From a checkpoint of a small mixture-of-experts model trained on Wikipedia: 16 experts in each of 5 layers, 1 pick a token.
Below are experts of layer 5 (counted from 0) of a mixture-of-experts language model. Rows are named router (the router's row for the expert), gate (a neuron's input weights, with its number), up (a neuron's input weights, with its number), down (a neuron's output weights, with its number) and show model dimensions 336-447. Each number is 128 + 32 x the weight over its row's rms, rounded and kept within 0 to 255. Numbers have three digits each.
Before each expert's rows: "comes after" lists some tokens at least twice as common just before its tokens as in all text; "raises" lists some tokens whose logits its average output raises strongly, later layers aside. This comes from a sample of Wikipedia text that the model never trained on. Tokens count by the router's weight.

# expert 2
comes after: "the ", "a ", "was ", "is ", ". ", "The "
raises: "c", "\n", "b", "\""
router:096133117094120104133155102187130151149135166134130114139052138089157126075148154104125142065119034136145133171101152127080126076118151147121143073140129114139142118137122109110071167136049089131099123189107133151170117133112122161139125109165066186138127098095175118143182157195064150121078123145071109186084156153124166078135111108147
gate6:128189090102093114151204091152129159184171161131088190121153150106140119083100096109114072112182145092139185133120126068140161117199159182113144123119133099132155113204153105137154183186122142142138138116166169075145130122106078119099080095065131132152092119150163106125110136126101079138122119081077103098128090123121161087146159126102
up6:108136144087123155113110153140130154129082086177208114131126146184108056157163146074152140149061127135133102121077137141167122088096120109164090099134165125113080127129115131133144140088103137133132133188119145105106144129177132119138162065148171118076185152110081163112144182140149175115172112150140133200130163145130112088132132182119
down6:101139144147130119161160145179109048080106113106154135124182086163185167144106149114180169105134157138131113091148128184156132103123171081112159141126132156120088096189102124119159090078107149145124166186070102105178145091072160198108138137118118100118085137074092093181135125103118192064088095161120106135122124098149128140100177124110
gate7:071076103098064126115133185118089120172077123143108149188079099127113122148117169111100121122185161138111060113105144176094185188207138156115158142091120051094113114057150090148146154104172176125117120148098064142129185154079154091081156170157147169255063114121153116173122138087120155117091096171118090164076120139110132163120150145145
up7:126151094108128159127137110124089113120126094154102136213117157133161068107103175159123105146149140093144172148145136149120138163145143135133192175078107126133135115060098173174067128129125123130171089146099207204125124115127154125094041148075122069123125153126174089182099097151050076093097166139164131112068096144135126112151135033153
down7:069106098158100106052091065123126006150150156113185141157148126168166171103113090159147164099178182112124142119128151129108111065169121169160145180155106173063063155123091124104140103102141147047109171063149131136086128104150210145084134145156099216103094122124135028107154064051093130156123129120147150160078091103111140143125192138142
gate8:096127137083139153126146143136163124130137164151073098109194090120129105074152070145152143117120130128068136124169165122133093134146174126123134128120140092090109037197136129137096110131200094102033177172167147101129141114151106130073085067132158129135132110177167156108079114164098129156104105065170130103137071192178188114112095111076
up8:111133176153100162138086087164114102139047088082144164104096087095114153085145148147137087142161153152113131114123156147094154130109146168097162066174127167148117128099162071136160104133171138128158115100083105181089168104095098145182200116107199096148191094159133161188153138087189103184135112106117191097169158085191095129129103130200
down8:100154090213115103138147129140108143083238124119200154128148083134192179144123140128162191169128142145132139107124152166120146116086166111097109177120143118165110152172098132115069129177145164186130084138111127102120113094134111138103117148127103081086085084152130027116133158168157127129146165058111139199139159118126116190153124122134
gate9:070132152133120133194167101085132120133100136121154081123132008136101126139128072118131163132135069191124096130073111125154053113131111176126144093135144151110104134094157164151096124132073160123136084121131202155056157173150166128139137168116118175059142097172069109162091101148116210128121131124146185126103065146167141112124159149140
up9:082137174159079120154120168146113124080097141147119149139168184113140065103193084150145067130052193065123138142146151140065132140090107030124165169096135211132133099190123162132157164102141112128120154115088115144108167152143107134095113094171202153178108141101131164113116165137155117153107134151105137148156165082134053091103148173137
down9:134122114136156115074119169164106102103110184116158155119109127106098040075118119144120089135148148117120159089157151125089176126120176139130156118111127166170127019150155137153159118163063110129142173134137090074124022109143083089169137087106103091138084106112150155084169121072115130100121145165110123214134107111082122148156185149083
gate10:117150121106157155130173155166116153152161121101146235085090106088144075115103140105129100121088142130132083167137129073183154116086152102159166087052107099121135080171075158172080112169140151152112140106137118140127153102166106134160108112068143084117152133108148114133181142142152126108099099116103139171169100096111154118167160138121
up10:220131124116205108183125103144169134132142149151155116154118118116120120156115121144157143184074124108123192058065157190066094100128161146170066138193125089171159117121146101111158171138134094138143119124099084150163092176141164171160127153115122088171151132090134137154149155147148106152145166143162078131101050152166176128101128150135
down10:119125109190107151174116085153083198147093125062101062147171087113116144110140117178060124172092154117146162138107149161149116147117090149154156144151102139097084136084144145102136114196135073113158085129090147209137140143154141123125099133153129068178136118149204108120162092138132138135148110133153124140107143150113132160114084145154
gate11:122152101112155133142138147129136162122133154119192085136182153127207092169110114076225093134158126143150108130098110121136173100107086114140147144115134128153121134206143155105109115107128104121104141159181116114134136145123125154080084109166139077116140112179112143168162110173198105176177101093132156135133146064139067149101105120125
up11:141126150129115167117139142115137145114170189116120095160183152134140104148119176115183168144133171115118115135084122135121101140097072130228110104136120067144159153145072132097100105121128125130114107151161144134116096147144120103064070061114136151145105095163117115167149166129181123128161122109105106182109108144132108087140116148111
down11:146131137158076142100091113127099104139161137103149139057158133137176140164159145144140151153107139060167144158130142123150104135126123095117178105161153155133170148148131153079160079139155157125145096145113160119153152144067122092102070125108135187080136145132132096105136141189141087080168156133136131158170053133156063102132204070116
gate12:106169184124102109115118130078085110066150066084138111130215131138149141164124103087154094128103088143149143106156092029168136059128125134135144108188097172122147161152119137137118126159105130189130116066125086114087093137175126117113157151112096068096108050111136100160130102166166164135151121090087129133153166143112108129119122128113
up12:126149133098153128153127104092162128096180129123129131150175145144231118170096153107143152122091102146146144180146154073142184141109148142132128128150045102126146159156139150084120151124098129064136058070132128125149119113140171112106113170120110036180155109093064155102192151150118147151131087100089082093135151136133152160082093114114
down12:099153160129118112102130152127142104146143147121111098129101197164109142178094131113156101121140117146149131123132153116105091096110171121164121078100110154176160109122145092133102102107144107149102105208168122088145151107147109161146137117088079133115145115163133128200125152172145140095157090099129185094183164123141165170155147100080
gate13:174115188125115124072121170119109146093119075164135155114072160151079177162142163086119085183167206068130140102091141143158131106156143171156105143154148102121132145201092121087161097051091109151152148092102184077125086167160129135085126083177079101152052185127108157125168136051168185127148106120120195159086131103112131141169081130090
up13:057156152101152188145112130129198124118137092110085154104182118139092126129142102136160169159150119137138130159167120090120118166148152095127134105191119120120165112064154121122091104160070125140145165102157125123106118181119180104184154052139080096148118152102126107083121093084086109117153120136141160123118148127103151117127068142136
down13:093137112116090152113097145141130177153085105175098156152160118106110129066173067077104123094131157106107082168121111130074169102144122167193111136129112175161134095166122106087128131144124157118124143083142127098160100123086127175096143093109056205131077165102120145133115127078119086116138127123161055181147143119169144177073155136094
gate14:119126115160097102121142114088145144184134123161143114136150086118092164112089085088150154122146131131087090141091076181087134142110171149111135101096147116177115165133162118100102150067165126145163172135157134122115056140111137095135111112145116208112105057119049118107129184079101091147112134121077153130116184125136169090137166179136
up14:118124092171132126085064134106124094156165113153124114142089172099092114096163115142132194146132070121089111144101135162110130129057161111089110099095101153176102141108093194057088165096122100141163104141144049106126100125081129081147150047150151182155099152129115092110129133106147165132111082083114081133140141198139069135166171133118
down14:110111202106168155096116104125152158098151036161104120155152121151130124131136109085162105140120153115126129167134107124071161101157097172141119137178120102142142153075094145161159131154106094130133206166110101118138122149197126110142126106192118154139114112131108116108126146121141192165111116135158096157106070068104118129132113089094
gate15:163141145128109170144140118103096162144101106102132144159099116175160101080132131133150115152109134105171140103108097152146117088153093147064126131161162140128145125140086131131136112156185122160162107126155115124175076172118166127148108123187104162078146149099119121138079148138099137097079072106106126115088106168135079107142149088156
up15:141170099144139139146132167198117115137100141125086063122147121101165093173120095094131159182142090023118114136094104116124117095108165141139109061133076124094112123110180072166148115097097145130113161144143147119120197154108180128087110106085136175161087048141178174069185126134124124132194199134117101117094122089131178152204169162064
down15:111116115083134071117148145065111110151146120169122132143077080040118138138073152062095103161047086148129170153208170170105187120133136118098127100111127109122177148176213133153155117090143109115099110134115111135104175121121068115118136131083102106134098166142139132105130111191126168153125127134111124114086094096106109077126066165174
gate16:097136140133131167116163105112148142140143079136166108164099111110100116076093149180191169116192111114206113126161151103122202070152152210162120126120073133119143058143079104136097108110113119161174061145121202116143113088156135079166218109101124129095104112156124174120144117089110091108134127133112095123096141150171154169111109166120
up16:134090108164122148137121156148128128114095108181111075139128110103200064123096068162151179158113134209194132162109145100162119099127159123128149119156161141134151145104080133121107180150118162121145192102185079110094037090129076153128149098070129072158115128187128138144204119109102079156156132090172143186137107171137135133170103121097
down16:108156137150099162078157155112128063107206151096165105155115061120095136168110147158120159169095079172097104120129139140132109102105152143109122112193166042164193165099128161124116118109119124139068108161109142157131057063221192099111154133114114110164115112174149163111190106175135168080110178086129155163090134120108100124081089191139
gate17:154140140156168110139128132064124163150155102146131130144123119152071158167154118163096182082147125146103135147204144131081138102145117128137104149162126101080117158123131120097143107121124140149079097110126130135113115127172106127138139103157095097146123101144156195125082108061119121067125148130194094148114149090078153080195123119120
up17:187091162189070124150118188191132129143141114068190150105074172111124140171116121109125166145104076125186138162125055174052099183115138167190144140145105157146110143095120165186144171156068130094114129164134223059136112082146094105099099177108160198133133115142125132144176166143108145115100072139034117103161114097084142152080161130141
down17:146173108137136180143097152113138163136146144073105103140118148149111143140137123178136138092118147083158092165112139118144174149100131199123094120167074130134105127093124087119122124192143123090133188113132135151103164140135164150099120111158146104048137085156123067121169138098154107153177151111164157138104114080100128151139094087237
gate18:089121144141053126096128153107059128071096105134124051128128129118073174114124141213111105107138104127191115184157152111148145138101131092169120109125118169126115109173095115128188080091107133115168154152186187143113157110083104122165143139173164162123121151117145092137099139089140083103143162176158053121113162155081175144158116146096
up18:183154091086148116185160128152112119184136119138080223203115067118143116174104153118131111176063125145122125092116098153104116091120124193140110132082110124120130148132123138136164105069143137129128131148113122129125125114078174074066071150114113140171057158102166170192088137095094117067183126142161127099084154104159095095067202100139
down18:149090075137125109170162129129122094102134106147151106114119103159194149099068119088151106147143146172081137108174081113086088167128116084138147121137143178161179099142110152144113128112114060182150051136124144196153194081147126039118125127101125101158129165112106066121112159127078056179094180135116135114173163133132112053114137066082

# expert 1
comes after: "in ", "to ", "of ", "In ", "on ", "for "
raises: "\"", "– ", "the ", "- ", "at "
router:200129084095173150097122116163127172123184132138147116120098158124170098061097097127148134067134160123135154131131132099121105158128158189127121173111159130099103113089073111064142175155110079085061185167150150094124114114119172145092105113155111188111170113159097141168173174168107134139123102172116119154117112097177155137160088111143
gate6:195160086108133125139183063081071129130159085142124117086108059101209035163115184114148140145169140087126100110132105157158141142113103115142132174074108133135145043104120100111086127135167114140122140148141082083093087114176129085192086108093059054078034113107136151147098107111104158143105126144071142140163145111076156066151144116047
up6:116162105119154185141124125133176154172126127133097148185117093147063115162116086108072180104082087202136134165149082145082166112118052116124108086157098156124118126083090170150105177100153125110138106112161210150187097172102093111173080106136183111174092112124137227076136110138130154177099161095147108145146122082072098126151104112170
down6:174101138112103159123081142103139132137130118106107126138128101156156080181179169130045104133171101142156120166114145116196135130172142197129110122139139106116169181145104144115140181114127071084115181187133120142169124128137148153153073140142137144146094124157123103147151143167143117108143137081130123178108172111119133127107122149175
gate7:098141123116096072154136099105125120109133129123130089080121147136104131127127096127123117159166142147149086137122131169123108087052123152048113094077127189189086075141124156105126136152073077095115068117102128143142173132061141151144131129140111105092153080124059101164159082124128122186147150118079073141113118136185121096157094112140
up7:088144084158140125108116130106121133058166163133122109113102127099153140089134107135123110149181129164143064136138191140201075155053140184140126130119127135131130079136086156063104158157162115106107138129130071060132174117047124160083070133164158132100154098120095124152135118143163123169153095153147189148107118152148151112116112111115
down7:161099037093112104152099133168192153129100091101115126101104091137132167105167143183145172154123132106146159145131102114081195069102093110094129127117118122102097148131095066123200149077139119124139124110132134105135136095153127118116127129129094146154136106157120144168120124140154127157122093106122169201102107142099160130189193139153
gate8:144135171102092092187127105153150124123104090131124116138080105084100114103119069079089102153090099146133147126135137135166117052156158107073165163134115150145114106124179121145152202109150149090124200152070128118105079133123116184171151094159079119107129156112079138131135143143174128170108119137093149156079094122114106133076113213093
up8:094152144142093128156139086118116104099130181133169152151136163173153043127169113106165146142155132078154107079071168191135143114102073142140115126149157118150142121146096152093152134118092113139150097090175098104200198177113150104127150233118126153135096056136141105092126117055130201105166135135141147094143178145113079181100124117150
down8:178112136145111132181183118126106102150103138113112102157112147159156184072143122088099135099086111192145167090116080114080091170106137134130115155141179138145146078056169087134180193146097092148147189133163132102162175170163192187110140086172147103143117128140123091132110087144123104117180177150083140121131053136130158121123082143142
gate9:121116120102117190135167085134115115125126131114057172068123076090133103143127155136182089143151168097096153117148142092133153120098156131094150117172135174167168184141150160101151130106126152055152147104109138151174110185116144110132140117170134119172161165141136048098156146124121155115079147109160109110057124136198161137062136112126
up9:075144097103113058185076154120096153124169122128154059169111119155146183152106093164059144136092103198114133178094104220166088086160106177054126131112149132133072115138136165096089122130131129185109141110163058128157129112134155147129128189133136152131093067115146126104154095082139065135168155147128092093127121133142095145084143155163
down9:119137147186154045095129152135141056148150132171179149096158172139127106109096095144109183113100165118122053123107155111127145079152109158141107138157081073131168132138109186111101123158119097144201115144135131111114130088129118130108132173096139143067074143122129119121139173108087089046162079115096106074183065104095127092138152161095
gate10:097188090131154132090137141153145133101091191151138097162078106085116093183126092131153122125111151136104167161114080096128139150118137149106166078172083135153151118164120122122125124186126158181134104163123120112136162123179161128226112085093131127119093153110051170084119173025120145086135136119114132168130168138125140117144155164143
up10:160130132127126122171143123149182119157123123095104095090139097185134135098195131144154138229140150144120118129180111129069169167107097047112109134134131139089077083099053095162156206119135119096173099086096121080116128111096128116130138116115128148192141168122120054150096122106081124102076172108155131156178079136148079093138139139133
down10:044097097119131141120150152166145028121130153175077123113074130104132152062063073198145138097116135097137111138139127172093105116118123103131145203112100163180169098157131115140109172153094132127098161082092108128055057118137201137142090175176160167114074114098131121199162093066103032099089129139141121086086133147138117074168127078148
gate11:138119116171097165089138168125146163149175087197065132122148105121115102121163119134168117091080076137141142136113112105189110181119108171134149127156111112161108139157165108133221151082149090138153150145128133128080083082198116108136071178123150162103156110149103157135130132176110117255132093102110159127108135103151149153143151097034
up11:070163112168150120149097130156124101112088154149129111171090148100148152111133194175083090149124136129173133128142153129106145116136097137107105102149187138102132131168095095143184116064146116161093133145109221180081107072151156140160164097143153086086169170090171135110096106165123166168087100091167114125102089107120132124156147116121
down11:111112158126147077126125128116049135114085142119150165132181147123153182153151167103122135131150162119153112104167138044132132149090153072160105128132153088131151116112118147094189088113125062090128123166133141123114121107175126101172156167110105170130206160140121160087138140114110092135159162118090134173126162183099137152151142168096
gate12:103131129126099132089131122119126153106130201166150100098069114166169203131113159182135113080112094133126102123087147120137154082115121154148126148126090138066152099219170148122140104145186137101152144130137219158061093152127144128125078128133134102138107097088134092142180104146151097123164092217105087164152125115129057086115131118112
up12:139153156135150098127132195130119151156161131117139145132161164161119163152097096135190092145071126156114116122118115123145080160126130103076100083141157107132172132179090115156105111150103125111139124114140107129138164137089122173129152177126137156108197149199135097180074154151137135167101114149079188133176032097126104185143151186113
down12:103094146099101143121109122136164176066125122105142084092129098102124139143163075150118151188081143044102087112134140142112143125114168139124176135169131119152154114133090102079064126159103136135192158081145088123161143105146072148131128129164193200114081106161101135071183098169095092140155118078144126142104099108150117141113123116055
gate13:126131109114082095102099131153119121137150127182123179125139196119121171115100140108120108136107088147172127129212157124156128098173156146146129117153109173119168093142137157132162050130165125136140121166090082116084126120123092135129140092111065124149146172119132100120158087166154085060120125181151101143050188169171182092074103098083
up13:134105137155099134125091143107146111136116138128172061107114160135105072119143107136105120154142108153132129138142154144152115055090162076154136162134116138164143099145093143059089107137135132172100090168129083175153100136075075159155145146126122131155157140167124131115142144098169161139172136145122135141150132174150160111070095137144
down13:120142149142160150089111125167151052169133120137127160086123143192166138108157150110115127127143094102125162112157163055083166089115147121140183085106096073147137158122135113210123145084181200146123108134098109158155109121113139125155137138146094143095126114136193123211165085138126102112068095159159107140169103123182125129137188095108
gate14:139109121130091127083149226111081125137145146167164122115123122106198097127130162185164146069150132128129122167125154152136162114132101145157118149082136064116125113145153146110169113092127149126144074116106127123135154164073127137067116168060167122110097146170139186113035114162186133181148133134137094096181165098115120134127133127103
up14:166136186109122130112123123123192139196169168116136085130124195152095151166103138144162164112064078149147135125080089122134041104124131145151117118143128162104110158145127126094090046158125090098145103118144085098114110123150133108160136136159112102085090100132120215114068134144126125186157146129136113109154133131048093120160127091109
down14:129110126137126169112088130130196108159138174178138081112132103139116137097173060098188141163103074135173112121166069117188145116164050111142142125106100225152110108162091186149071114101120118118115171065163061112108075179116184156163121125095149130076186093076165118139095110130098109129144155153084114106104134133121110147149129088086
gate15:112096167123113159099137120101101154155163121110099097129148133140138131135138132143128101108096132090168143122135092128064137114092128125122107118172146067076107090144167161151126132070136136138132151160129106133141113117131063120100079055160151151107151085107204114066155094123094122154153072133142078151111162072148139152136096159090
up15:116140088113116175156173184116189113121179135134191105125125111139099201048099200103187142178170148142114124086074112117115131149116144076096033034069138185148122080087063128124101075126121136108113182097161117124142181159104160128098126122174077112123129170106122093169114149105174126096135108113099167058136130142150120119122135107142
down15:110122099100162149169189137150094115165164087074122124121143127075097145146055143120133201163135100150166138129068213158150081096137154138150083146157121116153128138109160086187151104138164187063153160123176123150109214073154147127138174120109126099123106116130153151110138123179108090106186113072167132116122127161157112153153160118101
gate16:178116118104151147124105126090137142154106091093119109133092159145222123045104137112133116086187139129150158141173123113130140100122098127127136137153102106102094103126109151130134102175144144118129084145172129118126139163183093108124119098143110163103130126136103113113137029138121099110122166143067137181156128119107144110142194138095
up16:123140091122113114124128146190124110077126140192123075064119104138144103110140108157136151151124151092171123174146160019195160148163163130095111145137138108120079102157172159108103118172103161110139125116172057069129127114161138142077149102135051133094125082131108129048116105158148079072116090131184140133157133141153105136163122165123
down16:101113151104122116119114133111110173110178111159117115156162129134039100094107062077157149086078149095103095151190138175125085146114142107072125147100183132161178124153142126095076124154086059135174138160137159173107134121165066050108132134127159160108125156131095099125095100114121149170151158154089132146234195121108094062142139173196
gate17:163175124148150148069134169123092091136120083111146127160114124164148146052143152118195078125149121111112147063123091166114129156136148148152059106140160060133099143094108096084130140070094138133126132105154124115139123154139180137147155160164102117090104143138186112186100123133130147112085153206105177114129130104104124074144146138110
up17:147118109133180152137101141112092087133122137094124071175111168131159125139128078104181135054155101080157125140091128212152114129090100187113064107120138105106182146106124105142081171094139127109091171144153125157100103123110134075156126191214104074094123150139136150115172139155144142156069081128062137141101211117098118123166140131122
down17:122073178107061084115089093128074156117091127077106145091141191140148161065148147168183159097172081101182160112101119119122132163092099088157142131065145134143165161184126124139121115158105165123139130086131089131131131081105029202136164129147128090124143141165185183051106134147159131118138117144142113129133080143092114175138120187130
gate18:118108176097097159162115107161124121099174129111094151147104142124089167172153124142099165175146081176070142116134123097122139140089163141082093134162135162158120138115105140139086132132087139188108164119148138172125114110150124195107128114142169108185160125186124174082125073177134129171125122139121171133113056118152103103113199129176
up18:063164050147125106078132076073077117118102100125134171123094123096146162134111151117081085115100124189075087109153158105146123132120197136074121142144121124098132089141106146080146153114151109125117112118113075125111077136088131113124119098136184126117098162130125080108163219147106178141166076127142126109132149086107147121120114132115
down18:139119106134138155138139189159085185111054078158111149127121157170157122142119145114202145143128119164138120118046115156059128120161105179152155212114082132123171153159122137123155113131145135129153102144108133087107144104150100113172065201127112142106133139107108142164136138140177100078132126184098192115089107200193137059128123120151

# expert 15
comes after: ", ", ".", ")", ". ", "\" ", "y"
raises: "the ", "this ", "a ", "The "
router:145107105113157121140169128196149199143199128130102090075071100144194147110123067080137155098121108073122129061095107118121136093124188091105156112078150135174100115115136111147183124122078113123155141112100157151140167119144114141104136162093063174136106152087109145164120151185146129129170101173084066161156137140166106091098129156144
gate6:065168156083060058147156102175084105078112156102124133071166120150075088084111081127181110138184151151091092150116158138134085093173164115188080125132180200137137120151061105132154179130090176131187113165152171124170169190120048111123137114122166145107109121167106137150117140116130127125126088130126122151112131128122152100143108142112
up6:106070130160098144120121120072097155102123188143123104073123167080089126091147110099120120134134076169094102154098120131160123110142172126177105117170105184126103113122106115131096186142132171190141123088115147180169125174201114096142161100160104092115110138134153083097136225044163076092146130124164127101146119104139178119083119110147
down6:108116156115146136113110065122133080096129113186051133139167094124108135114147139141100109095139110163166128136116106099114167138113130153173178093115078110123118164162127162138108126151082139106118177175089114157137120085133140091137146159104104073135091145123121161146137122126108134099079118097126110165130138081164160097123133090127
gate7:122153105094184120133155143139133097086143165107096073125144172166167099106151148116156133101116107120136209113107081113155133161176102118130114119085081098091090102087139144108180137180125128119118127156129092129119114150105185186083071106144104133140118104088171147129233122149137160130157087107085137154117097240049135145139137097122
up7:158086141199077086105112116166120126167196139124139089116128116109085139102134117155121087140148130115105124134141176171130126069117119117137178113172127109137112160103146107129088129111065141178103142143082153072096131078157113177126169174168059150129052092105127107169144163085090143080153130162112172166131180127138082087159090151177
down7:111141173139074149157119101145167135133121180156142106119113141067109148074121078243167184123173114136131178186131100144114167110096163076151066092192092153102096152117104146109117102149157186140120150114137131142076118168071094148152122148167094183095148100120076114127049120122091112094117160108131111123103164136132095081167109129092
gate8:102135113148175138171135095187113120100073111101070113133098077133068055113156074144178102110153164091131134131131141101136119130108136086131129083092165162133076156135099170148077165103116124118137086151119094126132077169105159148142160075140117113134187147081149174137077075120144181169151092156118133142103145150155227159130148152175
up8:087083143072149082112134145056156132085091159081128120165140112145097184115169125092127089119085028197108107134045131117102106107180135091140119178196107130153150187176188136114117147128103134128138156088158146108148150189082135127102129118129088123166219135134155109096137158109130147170152069132139160154123141113049117161143151156101
down8:122099145106128115102156104095123147107111077102162180127125130162119123101113122123115127122081189070172144179172087125185194135085172105090138141112137141118078158104149141124116164105203171157090142151095140133162162118102061128115173133120133165163107161129185164139142158129082139150150122172136060107128142102081140164147087117132
gate9:123145126096150170155122152180140133064136178099145167082159079073121118092122082129157135096138134116100169121118161116125100149159120103136137133156154110115114100094144182123151171163148131115078185138141125152123128110068068157105139125184093150145108142174138134111195139162099191160160147151101167220123140129141167132107139184150
up9:152105144191097118068117134092126105162157134210113082128169212172135119083115126110139117128112150118185096144125083143113168117119133136138123118121103131102141171077149098109125077102088100098106127109142103091135123098107098080139107137144122138101160092120151155130140096074116125140093117088133163077107120125132106139128092085101
down9:117164153115120123080157177101102136106093121090127148118104163100112139102125127148166125137085108115095099115190141096182118101138186126088103109134090181136158071116104141103206109145082141149131153110134157128131130113138064170170161110131127142214094125113105126098124172152105187108106089187097127171143144166175118132125089160149
gate10:087148110106107124139201103052110133125063119166052188178163095116177154135108176085119076142127162088120144148097121142100195156131114122090057136110087078179086158124100153143116134162133156105195135129113087147132146094167074124113034142148114148176093107111120117093128193130097098044182145131072089178103116147092086111109171133093
up10:154133137158093079072125141106108148119175105112116115117106123174131148108101091092125139145072132142110180116115129139119071118177142118158121058125146090157111188147147090177121102156173150152132153172124114103108101118120091053141090093176122109194089115081122181157179133123137126136142107074076188119128156168112124174158125112129
down10:165145117083129100182144137128110190130147198124108117124046136143125092127090133126095151140063104129173165177118116048166151178130133159156164140217127133158172131155122125133108146069144121154149135178092114107150063168140188165142105100076188112157132133092122143123126160069092163081131140123127081186119197130097031117064116148087
gate11:153158138162145079167125131128133140127192125165102120101136076114142147125123129135129151118127084128138121152111128160129144117169093132079173101139129115098131167132146155076097110136064145156108111145114153080080142162181133111169119126087074165075126115131131105115151157171094168173125058100145071139128097142175161107129069181115
up11:107099195076087133097128090082132117139102099100094159180109135204119212124157170168183166156113055172119113129145089110144144033145117115166133087091106090180123147140128107138096111102154171145161119143104133110113088071118128103157116107170098143168129163093142127052168126120118094118177052099148132089085150115094117173101088204089
down11:089148143105147119122163083090181116153044148119193163118057192158169119118146130131111170179185121120175094166173149098121128150114091131090123109099152115126194116084106119121119157063118130147129091105134209124166115087088116168168142114160143091066163077120131151126103152115099091093129155090119187122147166161149154144103136146040
gate12:125152152077106114118084094096130113106116098144121062065094113164086030103106132115115159132096158178127155187108131153112115061089191135079065130146149202119102177095088109112121174147114143082147110117110129146125085164161166109124127155153148174087115157151105138170174126085071157127091087129133184132147122115143105110091157116102
up12:171124137136132145123166163241116132116182156087126123163125103099063223113088149078136088103130122090154108101097146093167163209167093141157162117157133069152178159154139106095154112124121131151148163100147132055057161093123083193101154135064104109132170098119150113119162129109134120136125175176121090093124130140145116184150123189163
down12:116149133190049105184107171143119138135146143081128125119107105166167151077122090185152176132152120096069089146095098081129102086105168143146099145139124164112087098139140141098113123112120084073137140142165123144057104104074135092122116135180088183137091112119081129149145098145116152126091119121141144090157148134152147152146154118082
gate13:137096113103104129099128187119143130144141092167132095118110102215222077116121112149104151091144120132108141130132119119163194120120138127087117123146151121106177116107129115126146129090129154110056133124141102204092128098166118150040041142135169160144101137176118122181210128130174057125175122123146069147056136115155089061144135062117
up13:145129070131135123140071116121125162140152165085166089092114100148078158136090176135103165172111043145077126124164152103131147090110127106160090081119109108096152125127104104167095167171060174130156136110170206122088099113116158110110156109164067123132146105073142117100149147135056154124181117218113137136135145137152150158088090152136
down13:125198124102085078099176140135162172076107135154096128072138118176041160140116114117201152116111086145133080108096129070159089131133075086111129116111097135172076147142086116102103116153116097146129115136135109152106113134118154121174126103113163154082161094125050158111133148107115094120122116128142105145126134157189126120121099186156
gate14:161145163154101138150132150141120144170145110089158153151137071107085094138164159149150147130124178093157136137179156140090135105099139114178125133081154115123076144133131148142169101164102156149139187113104174116113094126131131154151148148092087094103174185098158086140119091127100157112106136230141181153107093066100118091172153136127
up14:177138140133125198123091141129126151112182128117126177096146093114097156151129146169110132135103195125108120126131165106071133107109187063162185109095166090156106161108163134136183071114126164156162182107105136128094089053066125139182168156138162101110093168113145079131147160067109138080125149193104125128126120087143086102134113102145
down14:122123113136115157129099179175127141242126209058085088140114180080153105050134073159136162157026131112125147148137127130147156076149149142107126174148112113108145153131113136106149123109125157135093153149194115130099102109127194149129117093157160126087152133152171120107134158073123121154140095128084165163114169155132120121107082120139
gate15:137122076125120076075169121144013141117170101132105116153124150180135130088125107109093101148152061176123151134144048058163123115109141151154126117171102168091160188122082135086109092093075150136132195151136180121111114095091172160054107148103098180145121150096124113120109151152174106103147180192126104180138137157141132119139091082136
up15:142135127129117104103134130123174123156116115179168138113120152136106110130145160093125149097104082134177141111178140158126093165168154134142101158176151132137081056116183127118140086053139089119105116142128103122174139142072134081151172093110148167153112140074115136091121140068090162117177098061156113119141135125100060136140103073123
down15:146121133156175122084112120120071146104090126117141149166113108093162099079175165095095115124120171110075186060109145100149122118111166092118142096117100124086143155104135144107148148186124165038107153043121117113108140124169097075095148129127082148109159070129116151114171165180105065088144161122115141113091164176120101158094118124184
gate16:173155110088168139156139183137130130090150138132119137127095051082051106106071098057127162178148119107142064126111174195101137116184200145116157120114126144203098106166172129154142155026107185164086141146115174116153124107104156149155150125165063140117075142109112166130105152103128102146125136190071150099159114145148113116159135135126
up16:188091130161159082194133137130097112145120131100071085105097133130126076142108085113096169154093155047175106097142106155086129156151066125067176133115171195089128163167153134122152081087139126137112159106111105183148108092135118160171102077128095149166133120105105148110130107145136121148185158111181094122115147136095161146156189141137
down16:152116143104194139189094144124108170143073129138090144113126174196119115214144169132136102110093118180134123149108162160085109097118130135118088181131175121100119127119128151156129189172173109154156101109132137136108111148205100086142169128137170105134097141145127196184118158118105141057125123125123105108093137167109097108124046116113
gate17:129103099167218118157094132109118120118104174103137152104154101148146104125167124109089150162152106163122098167115086100103086119085152140165089130119149161136157186133127138127140186121101142135058112143144150131148137102192161126192064106114112114162126156111172132107134108123079158155149127128094130116101119127141167105164105115127
up17:171139092126163157131162080123066150102147207137163121108177094097178098129069104172123140139102140171149105140154088142125111116119132068177109172074123138100094117103070147139135118155107161141091166099121138113109093155169133098156121113112152121143065091160102142132131120130077122049117075123100120165103103131115136130133146101125
down17:113120123212154138108130100107045119212144115125207150103167105142131117111096123115163104120109166139135149084083154137141134133143092114141132073115138120170130110148070165163138124091155113085163140078186170139144131139097133109091091118082156163127131147071165089143074126124175075084106132102078128110063131123103145142121110051137
gate18:144127110134117091111135133118126106191107108139076185161121127123084138125138123124175100132155005131162148127092080134114093078161130165137145096164090119162138136132119126124061101177153160127118159129138157130116129142126143111114162078103054159096167121187169177117099135131102153165130167104132166111141150124088078100161107113149
up18:128116081167175117134147152140097103169109112141091122135113087102184132146077085167181109157151134125121147123144154115149052110041096143114100090139095109140147102140059137084101088138149162139128088133162151131158136133106181132129045137173122094085147134119164094090082115166122107113128222096110159127141103149118159116095158097145
down18:178095193190134150215107103088082195108089146125141137102195168152042142143105121152142068137165192097184141158163174158147096125124147141151107161195163128114104127123133190087134120105136123145173101138080143052127080117159133151125126141125126132142146184075165120146086069061117087168089125124131054091117183137144113072090160144114